From a checkpoint of a small mixture-of-experts model trained on Wikipedia: 19.7M parameters, 4 picks a token.
Below are experts of layer 6 (counted from 0) of a mixture-of-experts language model. Rows are named gate (a neuron's input weights, with its number), up (a neuron's input weights, with its number) and show model dimensions 64-127. Each number is 128 + 24 x the weight over its row's rms, rounded and kept within 0 to 255. Numbers have three digits each.
Before each expert's rows: "mostly gets" lists some tokens that are sent to it at least half of the time; "gets" lists some tokens that make up at least twice as much of what it gets as of all text. This comes from a sample of Wikipedia text that the model never trained on. Tokens count by the router's weight.

# expert 104
mostly gets: " first", " more", " most", " former", " many", " all"
gets: " first", " also", " all", " one", " not", " two"
gate0:129126136108124110144115156181112173127104131148104118131136105158100139170153151135149109138123110118131080130153178124091158111157121088155162134138074139145116159117137172100124105123136124
up0:138165125094159120104132151153085136079106115117142168112141111176086142149121104146150122092136125126158114150116109156125084122114089106115117135130139138128096112118186136137129131109115137

# expert 32
mostly gets: "–", "197", " '", "199", "201", "/"
gets: "–", " of", "201", "-", "202", "200"
gate0:131121088147150158123108091159095157131173153123166146128120189131145139143124150128161154124132119151122147110108165101084151103155127130150128076084127133124113163181127128127112113162115174
up0:132155105138099143140174112154110133128163185141132160147129130099102161112117109117164113111128097114122162124116155129091151143135111105184130080115137172136118137171109145164087128098117180

# expert 120
mostly gets: " ", " £", " approximately"
gets: " ", " $", " were", " about", " approximately", " writer"
gate0:103096126139125125161172130123131125129154144156175153143160162153130103157100164110091117103165154178112128112135147128130117146102154081104166105100148109164120137102135148147099128098117089
up0:117114100139156125164135137170107130140150131169117126139135101150162130091085168145092155175142114150113140110134165143099143145134155131100124105116139120138131066106175127110121132121149085

# expert 17
mostly gets: "75", "65", "34", "106", "49", "47"
gets: "1", "0", "2", "3", "4", "6"
gate3:081172078111110100047153114129122123119160093115158114168174168120163165064119179138145143131102133143153134143157160133114163098151132098088150108098094138140162123130145142103113136133112136
up3:138137196127115163180120124150153150124137133134120108115137097138132113153138120116100154098149137130138085143098082122143136140102098139123108144145116150125111132169113085161117129112136133

# expert 24
mostly gets: "77", "89", "86", "67", "54", "65"
gets: " and", "30", "24", "25", "7", "6"
gate1:147125133128082128100102132158173102090181157132136131118122160130127089130141128157126114113130140145119071134090102109096124128097164131128140146130125112156134134135086157121098093119137143
up1:099130181103136092154118155152155135135151196152140121142130145104126175188164125135168175152128146133146133154136098099154133126132123128142162102166095124133083122097099139117116082133104133

# expert 122
mostly gets: " of", " because", " among", " Of", " regarding", " Because"
gets: " of", " for", " to", " in", " from", " the"
gate0:082101114148085165140070111123100090139125113132140101123140162129153069105111117084150097126130132143145125116162129123124138162159076134110127118096117138112086140121138109128129127162163104
up0:170146139119146092162155153133144138131117133115117118111139118111136149136118126171093113124130068137110149104113107127148169106118151078148149109121134116107108117098089130126140154140118115

# expert 55
mostly gets: " between", " near", " across", " located", " throughout", " from"
gets: " in", " of", " by", " on", " from", " to"
gate1:112144144102094133166140139145090135148098109140122131141102120128149135122125147139117122134108155167132142105136114057116122103153090097118121172118154150074102148140088143108138109118140104
up1:123171118083110132181120123060146091176112099169139132131120125123132162188124139152133109137105152124150152131083131126127129090132088118141107100121147135105096139122185102099143105128125135

# expert 77
mostly gets: " being", " get", " entered", " going", " into", " went"
gets: " to", " in", " was", " as", " for", " be"
gate0:163123165172110130098125132166124101152093108171129098087084135090101080143094116121132097127136157122136128149129101156120135135156082053103157135107162115116121153101116107140107118102168116
up0:096135135151095169114189133134119176141108115149119098117112125149081142168112114154131120139090127156115116166104106137125135115109127121105076112076111134158159111098122123124113121115163093

# expert 97
mostly gets: "199", "202", "201", "198", "197", "196"
gets: "201", "–", " ", "200", "202", "199"
gate0:146161134143124131141081118132149135116114153139110138140160112113176105122139137107137178161139145106181145127124137101153155155161136067136150072144116098120118119163139088117101098152113137
up0:138134164124148136153120131103130143120168105153125151178169166111125103143109110109103175139106127093146149133144184112145148108154141055104145101136139129101153154130145117120105091099125166

# expert 78
mostly gets: " km", "%", " mm", " mi", " metres", " miles"
gets: "%", " m", "th", "–", " in", "10"
gate0:164129161110125116135078142121139093151181135147179150165122101104136175141106167148140114154142126098133100147132142133129127140116144100156169112140140122146120141131184194093110091160131137
up0:131099116140155163126109167120106131116102106110168158103118123151146143135121148169144144171095110125142144139137105133148124165138090115140113141113109106152143123177149139104135101114151128